config.toml
n_layer = 9
d_model = 128
n_experts = 64
experts_per_token = 2
d_expert = 64
d_shared_expert = 0
activation = "swiglu"
moe_layers = [0, 1, 2, 3, 4, 5, 6, 7, 8]
router_score = "sigmoid"
normalize_top_k = true
routed_scale = 1.41
balance_loss = 0.000538
balance_bias = true
n_groups = 8
groups_per_token = 2
init_std_router = 0.00833
lr_router = 0.000893
n_head = 2
n_kv_head = 1
head_dim = 64
vocab_size = 2048
norm = "rmsnorm"
norm_place = "pre"
norm_eps = 1e-05
positions = "rope"
rope_base = 10000.0
rope_fraction = 1.0
qk_norm = false
attn_scale = 0.125
tie_embeddings = false
parallel_block = false
init = "uniform"
init_std_qkv = 0.0456
init_std_o = 0.0565
init_std_up = 0.0652
init_std_down = 0.0652
optimizer = "soap_variant"
lr = 0.00729
weight_decay = 0.0
lr_head = 0.0122
grad_clip = 2.0
warmup_steps = 200
schedule = "wsd"
decay_fraction = 1.0
decay_shape = "linear"
final_lr_fraction = 0.1
batch_tokens = 131072
seq_len = 512
doc_mask = true
train_tokens = 716400000
steps = 5466
dataset = "wikipedia_en"
Below are experts of layer 3 (counted from 0) of a mixture-of-experts language model. Rows are named router (the router's row for the expert), gate (a neuron's input weights, with its number), up (a neuron's input weights, with its number), down (a neuron's output weights, with its number) and show model dimensions 0-127. Each number is 128 + 24 x the weight over its row's rms, rounded and kept within 0 to 255. Numbers have three digits each.
After each expert's rows: a language model's description of what the expert responds to. This comes from a sample of Wikipedia text that the model never trained on.

# expert 33
router:131142124157108118161129144164174101133121149189134133149110111119111077127153130102126124119130119148172123121086173120105129140131148137084134127130084132091117099125109162145124147115035117096083134126141110062108123108102104127093115140139096137124136121113143124172103146132132114113103145154166078158133114149162161110115135126115138137088146107140133119116120122122155159109117
gate3:162147147167164123134127144138062114118140137139131135123128164112126088131144105155146130125099125170110097119134092114111124119144121140141149117157074106121146089121110114123118064081099109162102099117160105152133107139104139155184123126161151088117100151152120142135175128167130146143137108146148133141157109152155160067138127146123084141107146161092114119117124094137116102106124
up3:138174135173159161110126183217145087140145146115141138114126128146124104131168107142128122143138135129093098128108133077076137135132155138159179151094108099161105133134117091109171110129159128162103147131099113109117161112136116078140147160122127163096115149117111134119158151120110125135151123157163117155150126160145150109138149110147144119155151135107143110132163101125112132105125
down3:177143152153145136139144172134117099110079153110132142108129139156135115104119132128125126146124118155109151116130134105113152070146160159090125114112118175155119085131131124157141119128128128162117165096106131092156115114104133121139170167114140091124085165117121150153078097119068173158131129119157125140124161154110138144118139078128137100142113114131118100191135117168125129153095
Vowel-ending syllables. Mid-word syllables of consonant plus a, such as ra, la, ga, ca, and name starts like Ma, Ba, e.g. memb-ra-ne, Le-ga-cy, Chand-ra.

# expert 47
router:173121123147130094150110168138166103155091136146141114124152136136130154127144067129130134095101103111115121084113140104146138104134158152115127080200059115121138161072129107182098174138127116110116135116103141133125166109100102136113108117122169147092147123119144153103150097104149139101156114156105092145152143128168143114129139138132135122125137131104110115100152134127127147143099
gate2:135080139107107119149127151159125134195158075079125148146168081146118120127140084112129173099144114136079101136125100109113099088138105132132174135173097134124151161114078146099125153122116137113108132091128116123092119141098135103126122116100122107110129120111110147132119115086111120106166119155101113122159082149163148152146151132108150114139080144104144139133134123153134149154119
up2:101146137100169139137117157179140166133156145109135155134142139137154118148161084078158126119110126129123162095116101098096058152127102118099113100127141162130113178105094152131120108124055132148151100116132143121101111114147129139106149108126138126123139105133169145117115133084166103131122132144103113123156153147151123132099126143114152173172104098095128135127142125155082108161135
down2:120135121086143152112129095129137122093139098141110135129132127124157159153107150115103111172081127173128167109144106122172105111165102087128126159080082111135151103116168094129131135155139132137138144134115194098150129149110142114155146088112131124162145124165135098101155095139100105148123108109147136091110129095123112097122101071076140138116130135115136115137076133094115117101126
W words and compass names. The letter w/W in words like war, flaws, southward, and place-name parts like New, United, South, West, North, plus ist in Assists.

# expert 53
router:163108136138143142154134148118181061117080140164136126143130067100124128157106088100121106129122108105134122124133137103137137103133141150115158138134130144115127124092124137138115183116107123111094125145113134075142123109097116156133111159134123146080121132153142129158140122133174137102094153204119125140159154132130129134119187142145111109106124121103127121110145105075183162143132
gate2:162120149176147143116156178114171143147093149149146127084096155140092155133148168109122100116130134078139094128155125143176136166114134152133153145079115138133167177125153127105110120144126104146116098152123136105121105133149095135148113176114089149115150116103122071128155147139157101127123183135137132116116154147167143154131163114147154145089101137138112134121107127098138117118101
up2:146070119090110129148171094139109096137085105136153135138132106121153104106129105103114131140118127131142132104102141147106091100136143165142128178102118128146110113141135121163120117126165121121113145161175142179136143172118133130119137136132153169126127126130082135153082071147144174130118122181127151131153137123114141112093142166093098124182188122118133149121134138087126122095120
down2:118074145109120127152115076117119096127143114132137102140129096092120135154129088160152114094141123144119155126107161162139112142130110095144125128124107088132142123143129141128097150112115184117141192106182165136159121164138104135143120108115141085111091162111104101121140092111112130145119114163156152139145128144139114133082094182096092122152154077148131120097112135110132167128102
Year and number digits. Digit pieces completing years and figures in dates, tables and statistics, such as 19 followed by 81, 2008, 2004–05, and 3,396.

# expert 39
router:146144119169114100126119148127136056138091117155131114121112068133092135132086117107118102067098127138148133121143157113145123163123126134124144167157130133126120130133117138131123142106152131123137128135147126115105138139110089171082115132099140158105129132121131130163140121122120171113128139124146063146172089165140155155066163134138144128115116122093095098124144136100153194152102
gate3:113117115147127110147179089127122098141109140135119098111125147137096101115145114130108132138115147115091146088133116119145127137126180068156124092163134096138117136116106156129185152124138119081123141151076183118111162162123107109132142092099125116120165134104120130158136114096153094125096143091091130082151182163117110117167146111128120152109165140130118127102127101131132144116081
up3:119124088100113118112140150125098110146110098119119137116098119144188125114110135176174149120176146153122078096091141141167140130110135160174124144122126141118103097178144106124119205176133135122121127115128112120141069144111134166165125169128139131146122152148135148139134100086118146149141136124125123116121154117097118135132161082147095121102155120148131123147113125148099139114072
down3:106147104093129137144098152121067115132082128127141137107137124110172124119118169122156143126138169192135104109171118101137145110114158132149097124134120120152121119128149111149097148119127139125115156084105112127182097131169111127157095127123157147117133143140133136056151107151095146169160167159132156159145124098099150130103098087138176131138130109093117129171121123109121128145126
Function words, pronouns, auxiliaries. Clause-level function words in narrative prose: was, is, that, which, who, he, had, but, e.g. "a venire that included", "They were".

# expert 50
router:161117127137125120159135137152165129139114149136164091102108129111126103140104131124107143112149101149131142119156155116170110117135156119151134155140105126127110162119079123142125117066085161109105118134139139121078134121119079141141104169116106130149150119094178132131167149098176113091131129131175087123107120125114162176108159151104112127107151135118101148056150112114167141120102
gate4:185141145148133117190103119116123133087093134142133136179157141104107136161116135143106137154143118108152136142144106127133123106122116139129130125118149122135161147118089128159084081096126128116154079101105080132110118168111114188121077148126104152131118151123129103143167162082118143137133139092112146160117120094114136127125134083133158152139170119144137139107112144117155157068118
up4:109127151160123111145103146106100160133128148118107143153156148150111118121077099127097123161107109138122083148121122123104084131136098102164161135139185113108171128128096082180078121111110128099153110105151138160083138102125109129124138127174137163100134117096123102171150148092127141173164140152136142153153138113107162105157138128111124145115133140088120128095155140131114155136090
down4:139118122085104093119148156083109134102114121094130154141176124157152100138117102111153143138127124126144128116097122130077138077148136119123141155129115136158193126102073137121139111157137179099112140141157107098135134143156148138158128142130122091141092062102137120149134167098179107147127114135160144121146130138114140107151114126124159121085133133081170123118110164166150136105124
Consonant word pieces. Single consonants c, g, p, b, d mid-word or word-initial before further letters, e.g. di-g-ital, Conne-c-ticut, su-pp-lemented, mole-c-ular.

# expert 44
router:131130137138063165150104209151127114135115122123169116131155128124140143158067122100111162111123104148148064118125151097158105143099132140129119094155120142128130141133122123120135158120109106128093101109132126111086173124109133203077112130134132164123155094087160152143125134120113121112130129157144110148120146139126142141153156139140137174133155167103141129128138108102148142157139
gate5:092111144145127163115157118131120049134131158170142096148149144163115110116111124132138167124162144104141120093134111108122144121090137174139161099110148154109118152167110108144123146186134114114102127139148135129128124074126152177143124100179138149123119126108129177140163125104133116116139079159128120145060143102121117124116128122141130156122107186164157105120128139146140110140138
up5:132144138130111189155167120173149171132107130158124154130099148113101137174091130109157111124138103143110144107131153098108133143117113087123117137150107095098110123120139122120174107139139096186124166148161133130128152119179097109106145141094157172123122149134146109105176161079160148157143171134141130113096120098131124120150150145134118149162137102126110104138122123176142136165111
down5:158164159175117127129137083102095153141133128141152137122132156139118123109160177134178138110124129108133167137182154138121149166137122155105116105131165127124141112094125109121129133141146134115132130149120162153119108096139072099147151124132122138072109126135162087133107145152135157164110114131124128117190152123145149145127121134113119092136127134118144095150163181120072086087166
Verb and adjective suffixes. Word-final suffixes -ing, -ate, -ive, -ance completing words, e.g. escalating, giving, executive, finance, acting.

# expert 59
router:159128129118134091133128128138156092138117109170168111165129128107098126124110127120117130124153096128147156119156179113127088143093138107087111122166070157120119148099135145113112118130079116121117108093115131093116163111128098165128107143159117215130145136134146143156127135107144121111132129151117086121137104112189143131148125133123116117107137150119112089110121112141168159196104
gate2:141121138122119110127089149130136093103126117117138133135127103133128127090097100131137103093149155166173149169134138096107126108120151125149130141137111127095140098107138106135134116149114144138150135144109113103120127092102127141103172123139121134146116099133154148162138138100211112099140111110088126143115082160162147114153097146117115137052145173174127157106098136166081133120080
up2:086174102122119141136144123092098097115159144078132081145113115146115118134112115087116115092128124123135126086124168125127138113135138119098090146120078123157105093091105101176140111144142147083130121098111145111136094134097154142111143162096099124146126146154160121160130145160085173136210120108141123129146148129155093106159160128143133119139098146152117126159149123104128115132136
down2:134157139152102111120153139142129098137128147139138100108107144150119154094113133162139097080129088105146136113142113129154127139095129161145130083131118124168084144156110139132125076094089053129153127116095111149172180106148114158124082103132154125102142099137117103133102105117094113103123132107186093144143137136133152094112136142111099162139144137163127136151155153090131102120139
Syllables like and/end. Mid-word syllables such as and, end, ell, od in Standard, Spandau, candidate, spending, plus word-initial h, Th, Sh.

# expert 56
router:154121095148125105164090168133132103168102156172136088142143115123137097160128120133104103106141091127109116102117150091147120131096148144148147127139100124107116145066101146148117146141099150092105120106118138106130132115119132136121115184141105118091113110169135122150145116132155102087090140176107145123124117136107156140107149114126141125138151152135056102127123087104169168132075
gate4:125141110155104177147139128130132091122115130158136174121135127140133130169136172117131124113168081111148157083122128174139151146158140166069110167119159180116129148112122105139109131124123131126148093127180099135095121113126165117137126148171129163102120166134106111119149118073156109133091133176126114079114151106137089163122124165088145141129120133111135140129110134116145152154119
up4:148137118118100157143151079095152111123107127132125150150108149156152134138104178114124136128138110121070140133137180123164141137093124056109178139124160112112100141147126137144131110071121120097117151140150145137100118139146158139107110150142156157110110092114146080138138107133151136136133110146089114117123126108108118114189132138154159147127123132109080109124135085173081135169115
down4:128132155159125161142164120079077154104105105117104117128160121126113137124148103128142142113112157112144146150119110105113117113111122120156122160145158139121140132147166150081134150091152128135112098131124186138119160149132149119122137114115105095100114134106165182218121069134125124112161137141113163106136167134094123110088126125131085096134144138107147121121145098099084119101118
Table cell separators. Pipe separators, commas and decimal points between numbers in data tables, plus 'ter' in words like veteran and Twitter.

# expert 11
router:154127116158094108155132142146126123154094139146142089141150137121125108136124128129124118141154114158152124123130156128166106103119125128103147163129063115128141178126106115157116150101140104109106095107108129083100123116087111131121096164113135138163162142155159156161143091127143106092104104115118059126128072106177170129067135121137101146120131113139135089133152124114166151161129
gate2:089113149142088093143160119157131111133160093142108135121118107124182153132118122133105151151168112164118105141123156088101156142132103141102176145154120152072088168124099142129148134103150128140167127141126128132125107138113160104107097165135150098109148156157178125136158128125113098088125084135139078120142152086144153157131159092086088110125134130145137141131101146123146110112136
up2:151121093086142118143124116125111172154121157121174133094077096132131117122109147085134103123152123157129149138122179120142134175160081154111127130135128167135117137082088088133080113158113162162125125119113089156182163132105152170121097142120145163144089123118139151127154146146138127128139139145102127142117130125152132191137107096128122176136125125127101126133104144159130161121152
down2:163164133159130111135083128134145112098115149157096131097126141117134097106138114182121163158123073148133139168132148122164131104121093127163144106140099124097110155140110198136155087152115108136167130103117136096121124136130129147076111154155134126154069108157137122149108132122113119140109118108117073122143102174139151133123129127141134115130113140196134127147079143111147153143144
Consonant-cluster word pieces. Word pieces carrying consonant clusters, mostly mid-word or word-initial, such as st, St, ch, sp, tr, in study, Lynchburg, statistics.

# expert 29
router:101113113143126135110102158125169122122120125193140108118127093120121131126160097123116127045128139170152086127147134111141156148121160134114153159141128114122088114137126135139114156133100140136067157113132140106087131103125139189092103173121118145117146137132148147164147124143155132069101106132108100111144086131153112206119135105132145132127136135108128113123132103121169141125106
gate2:158122118127092148137110116160132085129128108112136118119101143128109119079162152083117109126113133105112137127134095134094132144107090128120170103133154158123121132104145136134136123154106154106103136141082135151102193130116099163098143139100106121093104134081123115110122117162117096146135141135082145106132156115181153137149076100196168111137164129114129098117127106173145155133098
up2:127116141130122151125111129115158121162145106135167146135137095077156117174151149126160116114166125102088125129159164160125118096147154086087080132145132164139169104110159135125140122059158142100124131118137101125101110148148131161059133117126137143150123132132141178121136121124075099098090111102079133158149104112108140149133152122127118134137114092087128104138125135100125156125131
down2:134143149088122141137094180130142108116144160117097127122110150152081059111165108143156128131121147106100115109135103162101143136146180115117114143134091141132166093150125147155118136157118118105167132139150141129133099140078063168137102171125131147128130127121166083119098137107148105099168111152104101124121137145128094111137120113085111108134127174127127125154102153128173130126116
Name-internal syllables. Vowel-ending syllables inside proper names and taxon words, such as us, ma, ia, is in Jerusalem, Honiara, Roma, Genus, plus first names like Peter and Charles.

# expert 22
router:127127155155121121112123148176132082128095133145157140155137117108150103138119125109107110140110085127173075111139149117130133153105163109116128118163101115141119186101116114104137158144071151109123119082106131091114167113145124174123092149140134119097107150160148149111169096129205146096125124117129139144134102152138164123152139135153099102121154113132097136126114126142147162142175
gate1:142126134161143171102114179124140155116088096131116089118145100074162136151146131143149176081120096136121068101145112139133151112123111122158140141068100116111150138144172116104138125175101081124096126117173137107163130159146147116142136156116118141146131101117110153171117101100097115107112166120127152117099139133114086115140136155093127124110104109135121122094112139131151091122136
up1:151140139114152099136123112149085117132141160101126103119119104162101103100122138119118101136132149176146091075130131100148106126109107173129109152108170117141127109145109123171123114118093097126115129106142110149143140083100164136142122087127082144120134186151151134178102112118179156148165134114164126131147132163114134093130144162141130124145142087121142124109086192131146161134144
down1:124141161161112121144138146111095108135127145147117133069153177175104120151191141135147117153119155142110133126126117152125137098123108137193135132103065118127102168103116160145122135162122152106079145154155158106185103096139122129119160142115119118127134100092127126169148096127157135084145130151143156122109128116126100156145135169139162145091121146146135107147162123112144094124137
al/il/el word pieces. Pieces al, il, el, ol inside words and names (voc-al-s, Samu-el, Fac-il-ity), plus capitalized starts like Al, New, National, Air.

# expert 55
router:133146095136145121127105138111173109099138148129161134114117126122106128146109135139133136097106089167113068124147141090121105134128129116113137163147102138105125130124119137175125182110074130095117112138122141089120174117126122140122074134118122146066137128119155151159121129150154134073132135177111064131136138144133105119150173136082139121130147136106126142101129104075151179145119
gate1:101137187125136156142154141151171123107120127154146132084153114124133121134115144159135119135170142099147133157118118110114082108123147139098103139124151129164081112145080066120121152101105171115134100106107116127122131083100129113107132131135112130069146100093140171156110170155137124113122094108100177134154145114152119141131150136150154113105083116107173146142122124130162160125097
up1:148144114142139136118103137113162108074146090186119141122098107149094127109088135128140151130152173118128107144172132145152155177142121137092120159108162091122145106145128116136157075124125112107150106106126140135147183081113095149136146128103139107095119139156130092114142158137111178112151135136100077101144146133127132162091106146151124071112161116122132159146122145148138142126108
down1:111107113102186119125117097133090162151135112140098135134118124138170181159101140117115145098144110159101175128113136126158086118082112066116137145137104106122144109141172137124134089137101137144119157118096108135149147113134098154180119071138124139128121126144117143108157119134113081117152092100149088088097102139112112125114118102099120122115141120158130119119112154144103110190114
Single-vowel pieces. Single i and u pieces and short syllables like ti, di, mi, often in romanized Chinese or Japanese names, such as Naism-i-th, Event-u-ally.

# expert 14
router:185146124139148130138113146138185095115102143161144113163120071125097101173081115129122128147105100113121109119119134117150124138122164166128107113152120129115082166155118120125137162105109122104119125121099146083083103113098108141101089165133091163099124134137166148128129126159166137101146113142140131141118106124146112150099121152147116145095123123138091132107173096079153139177125
gate5:148126152134151130154103120100146158144148139116166129084107149124108139109097123147100128102133129155116117155147145123106136167197151108103145150083096141111133139105109156144102137134133150119107172140075112106098153097101123112129133143139156183128129128140125150098142115136105107096124119151138117152155133128144146099033106120099113147116115072126149156122167166104141119123149
up5:157136111101079127113121129152121156122125116125094138136156130136147177154164167142175125119154117149110146095128139141100085141142145140120097169132105075106179157159160115116150154112123138122085139063149118163126142120144128125144152119104112137119148143130141108121122098163118139145132138082121125128072075120126152159114109124133127157147103111104181160085161122122099119128160
down5:133092142113124113134120129164151111119139115176133152136155166130134163139169178150126107127084156130159126147105138135167113090106105104109139148122148165097156127101117103118121112117128154165112157141152070133112130150149130068170166122157157148140138142132104141163120136169167146163105123094082167130154114122158086093127116111098152139134111137160144113168117137131127155129138
Digits inside numbers. Single digits and 'h' split inside numbers in scores, times, years and tables, e.g. 12.71–7.29, 3:43, 1111–16; also neig-h-bourhoods.

# expert 1
router:137119113114141128157120135138129123122089158174141127118145106139132124135103147119075105131111105104129071119123165139127116133123166098113135129145113100157114148095115091123157114152091137119107137148130129079132147105117069111100137134129115118072143152121129133147140101110131147054123149181113056144131179104149132158104149131113157149087156144121109128116125119133160153173147
gate1:140121156082152113145168138093143137096129160156114127155146107122164130123114167107142158064145134075158129121114150102105072105150132103137157100144108168114094145125111141079107121165108124147116112169107089121142140147079137138134113136130087115146116155155115165128134101147131159103103155105130086132131136113114109126112094140094089115111156131126075132099115143118100108124110
up1:092098122160125117131104143117116137110137122147144126119137169125168159138116139162156116170125096117165140088146080126112150167145140118080120153153128131136111115085084160099121102143157093174139092138104162138113114169126115126148113103115132132142095089131150146171103148129110100129162113152134155135107167131145136157083182153138169146145150138130144150147103159105108133087113
down1:065105115126138105116131115075155181123128141114165119125136149143096103107140119139134115137115144116174127132148088122166176145151156128106132087140169146106155145141084108153143162137142140148129126110128163120147161104087115128128147102115160101121155138160099141139147127109126081175113122096121136113173139150114126131088128063114163170128106139121105089138120170139132126143135
E and f fragments. Word pieces e, f, te, ge and capitalized Be, Te, Se, Ne inside names and words, such as goodby-e, Paci-f-ic, Sist-e-ma.

# expert 3
router:143125147141133099134122151118180123111086152169150136114134104110121120117111122152097131126104081111157126113194178121145097141119174134113140095167124107088101154134123150135150171122114135115100114133129137127113110101081094124122076175129103143108099133109125124146143141132168113110113159111132109152096122139114164136103135156120104130118150170129137132128120120116196200130147
gate6:088135147152134163147171113113116138129127098118129126117120120092143161114151133118133127180170121145121102089126095157100149157097147184136101089113096145138104129112098097135152192172137115162120093176138157127118093143148134127130110127108137136133124124161111130135108163167118124092137130112145146136168159107133128126130148125167118117114091146137106116116157162054116146090126
up6:112174160159132114119149140091148091106108191125136158137136136114104189130088118109121130172103092138128153138112152096093132124160089118110157195103138113138132128103151149170120102126130134147143111120140110110153101122146120148097158114106166116136112130091164095101129139114122143111141107143124108138112132161108144164090125136081098145151140122122125131183138101166127102156103
down6:108162087148157146137133064126133139128107134142143148112101163151116141127140112166125131153109139054137153126128154131148123139130104116129124120122139109149148124130148164129126113144132102126122153101096130150122127094132103173175160155105162113121171122181129162167156141165093125137160135127112207106109112110115126148125115094090096140115112100132117165130160091098115142105102
Word-initial capital letters. Single capital letters starting a name, word or abbreviation after a space, often in tables and cast lists, e.g. B(inacional), T(adeu), C(ensus).

# expert 37
router:157139134139141142146130180170130108160095130143114110138137114136111116157094119089065145145162099135119128133137126089132088164093167173094134109167119112136100139077107116113112146125077108114142147152126137130132137119087067166098093130104104136105129128129122172125149139128135112146155136129154072151094139138171166130109121123127136149168130136096152110111124123102166124136132
gate4:125128164109152156115138128108088124135072115152147097126153149123087095131122114099138118153140127077134125090124100122097098160116108094119118141104133153108113143152132107130153171112143105112103080149128154118112156124127123151150116175114171145151170147072110110136111167119120120128148100103125121103119124122127121180088079142121150121145101147102171119136120132092098071141093
up4:110135129121117172123095088127087145152068124139137132140201154086115128115097092113138122112127097098103140104129116103125093139129105137146143150112095152139153110131111120140078164102156166163106106100147130118182078134136098136139143184136164141151138151093152110150129130103129125141132123150149141141143125115145125115104089120112118142177129092165128128128145168155107162118125
down4:100102119133109115121126065099149099106091120105147132101113167132122114149166112161184150122123134124176116087148119135118129136097078159093076122121185130112144112155138124171159145133119121119142127129110135170141145101103147123151100123126153146128134143104158116128128164142118107128102128115092150097107129119136139079122190122096126104090120131099126115151151123102100124068125
Past tense endings. Word-final ed, d, t and longer ated, ized, ified, mostly past participles before by, to, in, such as forward-ed, flank-ed.

# expert 18
router:124132133171113129166087166181163104095116154146139118118115077110125123127155114128124118116090097159143097110157135121177087117123156119129131135196102124117108193113119161106159168116128098100112132131157133122090136115106115126100092150124132157088109123114137147131107095128130142084103125157147136158147105140124126132114096122091139146109146138103129147113144106094185150129145
gate4:099135130108108119174063121139149128110107095069111122135120161088093147088132143110114097132121156076146085116143141152114165163132173110112086114172163097115110148149101151146100130114135115118145108140106125136132117137132111149148104139126156106158140086135163147178150096140154117131158109126138144146127161102165158119161128116106125149107139160155115152169153127119121160130133
up4:140134090119134115112116121142117096141146160114140108111123050164066094118092132165171128137121112159115123113106125129132080139103098122113178120112124100154133115101136114134135153162100143144120118109117122109119139059135098128159120059149112113139132177144152129139131149129116116141105128127153134068142165119163161114133138090110100140160140140152136088108134105132126137111149
down4:138076102097153122124104071086148110126136156110138169101142131115077164128159104124162135121076128086127111115163136145125120145126109088098134150140155083082134118149097116152149117120137136169166091136124129134125139110142133103148131125143152150114132177098116101137136155130142091099093128154122129092125136106118157142100162120116132136088096113122144156172110187115129151126113
Capital vowel word-starts. Single capital letters or short capitalized pieces beginning a word, chiefly I, O, E, U, as in Israeli, CEO, U.S., Edinburgh.

# expert 38
router:204131157161133098124118158144143114122127128150119082141120093107107122132130137137133131098120132099138112133123127133083112138116156114145121130121119110129106140130097092147134156138088125117086118148134117107124122113095108161089070139161082152084149116163150146128159134139130114084110117172149103143158112166119134130111111141114102146159154129111103107109088115084190131191119
gate3:154154149123133116160138157168133144140103121148100106121133148124128110124122108120157121125142162065145134146150084121105089136129129069133175121131137164148098128158128138090121167162117141108126130088125107118166164177091108096079169171139135135086173109125154125155111124142106111138136105118133111095097104148133151138112113104131128108116111104149160125089068106105119123126117
up3:165112136135117101148115152132139106152103136131140115128160160104160137174143173128109096134152130115123096175158192132103129113121097124168114133118180160096136154155109136187125119130125090128126088137150128158143102122098131137115139173105120131160072168137135100139168108095158130153108153115149147117113128138116149124113137125089132111135147100160135138135173166159114104158108
down3:136100134088092126145069156143144146120150139123115148120112143152157136165133137167163147102099129113159144170149145160112142147120104094081130152124044148106155173098138098140143131119158137134123160121186107133150148163155117133106137156119106149117125149114148122139083147115099140164105144131132079159148113147109157134126161133127161105150141152087108133107111149122125132111149
Non-Latin scripts and z. Byte pieces of Chinese, Burmese and other non-Latin text, plus 'z' inside foreign names, e.g. Rizal, Coetzer, Mustafazade, Horizon.

# expert 48
router:166115174156128134182100170146127079148067116184154101105162115098127150116147125144150125115139100125136111110115147108137085166123118134119168147165124143162117124166103125115117142099139099124094140110120133120094176081115125176134118163121119126085138107122145134122170126128181121118112116139138126111102127103140116130107170128160137136107139168151103111081124134134163127128128
gate3:129159093126139115125088162158099133082087097124107128081137109134100147138139084114138115171079103096128161169152143111151114118161098120115148140125146186139127138129130118135128147102109072138120133128123183158160177125158108142133151134103148133120114124123136157113116157114100147081112105160134102083113122140143118131098100169161094180157149145122125133144111134152131142131128
up3:072096150151114145088128081116143127146139156135124078161087136118102126125122171101097149117160111155127146127166138164157128111125109124112161103125141104155144135103150173171174121141128131114150111132117141126194127115126137134112127092113143106115121133160141117124117076141103122152179115131117135149107127132114101132134149123090161171141125166148086101104114148152138129183163
down3:131136086121132107169133143153134131108129084138130132155101074123101134115105123157070124068100134097134112165122094120140110153187152107114124137157131143132123107133131119139119114153105131178119150106149129100123147153139140124110127134167130120119132134163115112131130131137149088156116133119100127156152089118158090125155124115082170119158176101085121132132140125208162153101132
Adjective suffixes. Adjective-forming suffix pieces ending a word, mainly ic, tic, ical, ian, ial, ive, able, as in cryogenic, acoustic, political.

# expert 42
router:144144131158105119150136147124174108128129104153140112111159086129106085134105092126071120131131136113177104104149133127114115120121176136090135117141095106119099180111102151144097157092100113116132137119140124106121126093129084141105113211092145165116120159127149133122141131117137146127145142112160151143102129150104137164075149122147154136129129135081132094087145102137149159122163
gate0:134147117140160100119120089140129077105174134149105134103145115155151108135142099130129097132140122135091103136106171121109081122099128122150115094134134123122120137079098141122130160134093130181151109151141149095099129122129180174144127158141134126119148173138169137095170160129118141141083130141123159117117160133156183145095092144130092165161153127111128178165126113121152120124129
up0:106114146113115119113100085174152088085137139131124179117159145125145087102129125122099107153133126125131133103125137134174114152122135149099122129145112157133115145145103136154118128132130163136160100111103143101113111086098145116114075127125128118133134139127158133103124106095061121125125153136076146112140163118086126134065113142134156136151124172135134120196125134094167092140176
down0:128161120131122141117132102127128138100156142127133140082118113136141092117158159150157097131154116140139177138137096154150171122151132139147091172151105142108111154130140126158085124125169119140120177160095179134110106118098121137108102134093143114129135155156107166158081182118112147107121152134098112146123125179149128107122099143089122158132146146094136170108138122145139060116103
Single consonant pieces. Lone consonant letters or short capital pieces inside or starting names and words, such as r in Oleksandr, S in Sullivan, v in manoeuvre.

# expert 13
router:210123131142101137121113147136166132100116153148145104158131110127110143120111129121130123136148126140152115122156140113135133144121130146083126122150106133169120156127108139163133149116100121090108110133158123103123163125130131183084093132133124152069123144121152119117147138159156084111151125139135109127163096103133142189076172143098096139122135123151145084117137126116186184165132
gate3:140146184093144143121100174109111106126085117121148144150146163135151129112162119162153140133145071134190095155126111120143138119155160140148120164092068157109091148151114167143097120120120117087146151141116096118114110138149148129132112121118170133118087120098103161155117147146151104109142117121161137148130140159119137131122140130143115163096129094099079147096146166153147149125107
up3:126122155107108185159157138100147154148096132175106116114151128151163140163135156113115143117091125147134132194153132093133118098133139092133114132096131082157121141131119134116140109128109137127118124112152096124174097104159173135112092133143131125097152104098114126178160080173137097082164153129121140146136143140108140133128147113145136193137138110152150099128120123074106121129136
down3:141140127116107147147158097108128123140152128136134097101178101084128113170133112144078107132132148175100201136177135144134080114134128113133154137125137150108134089157119094088137111118099132143105125098128139179108104068101099095144122123142126141142126129175183126117150126130120117125165107131117099181129092107142129139110105129159155132152148124143133112150145109109137093139099
K and Slavic pieces. Pieces with k, ko, ka, č, ć, ğ in foreign names, often Slavic, Turkish or Central Asian, such as Manok-wari, Taji-k, Ko-ulouphako.

# expert 2
router:130149149132154057175129159156152108116105118152131105116139101076118156162106078089135112075102103165131083147159150120153141132146160131110124129148112113135117130130141145103107143113077097096081137139137098064120149110101115140097105136147122131104125150141132135132140140133152124127146131132127117158115108118149157119093095126094147102122136131142144082081138104075122151119125
gate1:149173092122151097165123177154118154138137105159114129151149115133121143161176106142126141152113129116146104157076104139154135159150092124116134079108121114159109148088104124066164159142117103161096141113103146111135155143131103118147127139138122144127092130114118142095094138134118137130116166105109143150100176083107156141157168154175105165141143151160137102133114119118156134132136
up1:126139130080142112146109115135132141169112161124136100133110094150092093174145115133089115187124185120152124141105093118165066141158121122078110127119105106154135149170105168105125130125158095118114121154110127093118144102133109117133126125156134104124095089112090124097137125192093083132094117119111101119117153128110095144106144120106131130115094132107133164112139125139121163138144
down1:106118117119110166106161109130139105138142126126106129135128107167095089136128160151176125165146152109144162125160145154087130139115140127104145155110121119158127098159128101129136103143118115150142130130144128150154129154088156139165088134147104140140095135094138131161118154180141119110100148122153100130141080092111087153125148099109143127104134093159176072131182116095092096121167
Vowel-ending word-piece fragments. Mid-word pieces like y, ar, ur, li, ty inside words and names, e.g. Penns-y-lvania, Mar-y-land, po-li-ce, difficult-y.

# expert 5
router:119087129152120133165124153149120058160102141150127150128097113126136121141092088112103133062123125142186126102143146119120117136124138169133114138182119126124116171080102132122095144126116104115115091125138114100138166122149093137095136135129124148115121135183172124108114112113143096119130113122148077173132110149093136166101135118093149105109122112132105094125175105120154138156123
gate3:121163170126127111170161096109146111139090131103111131091120109096104120154118079125102138080146114093161121170130125103108146153158125137142139115113140141120132131086137099152095112138132102143158103103129114131126111140141132095135109145088147130106139142143121166130088092090168103126141126132121114097084126131182124161112139085111099139180164133129134110129159183153171105099134
up3:155103122121150098126103077151139145160107151131160132159124157127149110149123124093141145126181124116148097135097108076157134109115157122117120150120148143116131132112109107135086131169158118150132146125182104070145121142112149119135159171140121170131099136142130171170147136138097130148133142158160145110091152105111138107096117128102149201141144129118151117127146153162122119157076
down3:066156127111152150150118103136090106104086105158098113108112159093100131080158143144106129116126116135074143154095120129175091139108107170160123129083153132095141127161117135123153110130077149127119141125109130106114152138136151124089107140111147136140134142106128120115102078166161086128127142149105110121057140146174155088141137087142122125127117147109105130118113139125137124109146
Adverbs and modal particles. Adverb endings and sentence adverbs in running prose, like -ly/-ally suffixes, also, not, later, only, well, and be after to or was.

# expert 23
router:150068134132110097151123157131149113164103148134149099140163100090126119159086150128124125117098103110140147129161146116131099128115162118106124122158095111156129129132114115112147146091073125075107135148091118132108125084136096173092132130123102173084154132105172125117128112136136149130108141156099111128145141127140160186140129153151163136111144126153074085130131099116136162159140
gate2:164134148156060152127135118117159122143112109181157104127112139135125169131120122130114120123130118123107114138114145132110093143128115094109135127048095145105117114114138121120160105134090113118084129161121162153173135157142123135145075135131109131148084133117127157118140155136198113106128132124061135104134156090141141147130136148133143122077150126150112132102106099098106151091116
up2:085149138126105139121152150161128121143112122161159138088121158091073140180119151170127149098119086154090136133154136149126107106143087120112090124119131159125174120124145131094143128102092145107160105199140148131173122157118137118147126160127126093150124138092104163127123135154134147095131158138120107140184136149108126103118109116113154116130095133099122109112118152145073158116114
down2:097148100127166169125135103131139149146114133094139117129092136138143155140102164093075101130152131180117128174101108118182133119150109159154117109106163152136124159107132116130137107116151114141134117125147103109122107131065141095137140093152167075139147144149119135145110110116132126122117094108163137152128116186137142134166119080125106108124117106108103153078146144149176147104150
Pieces like th, ad. Mid-word pieces th, ad, ide, ard, as in Meadows, adjacent, traded, plus direction and name words such as North, West, Christ.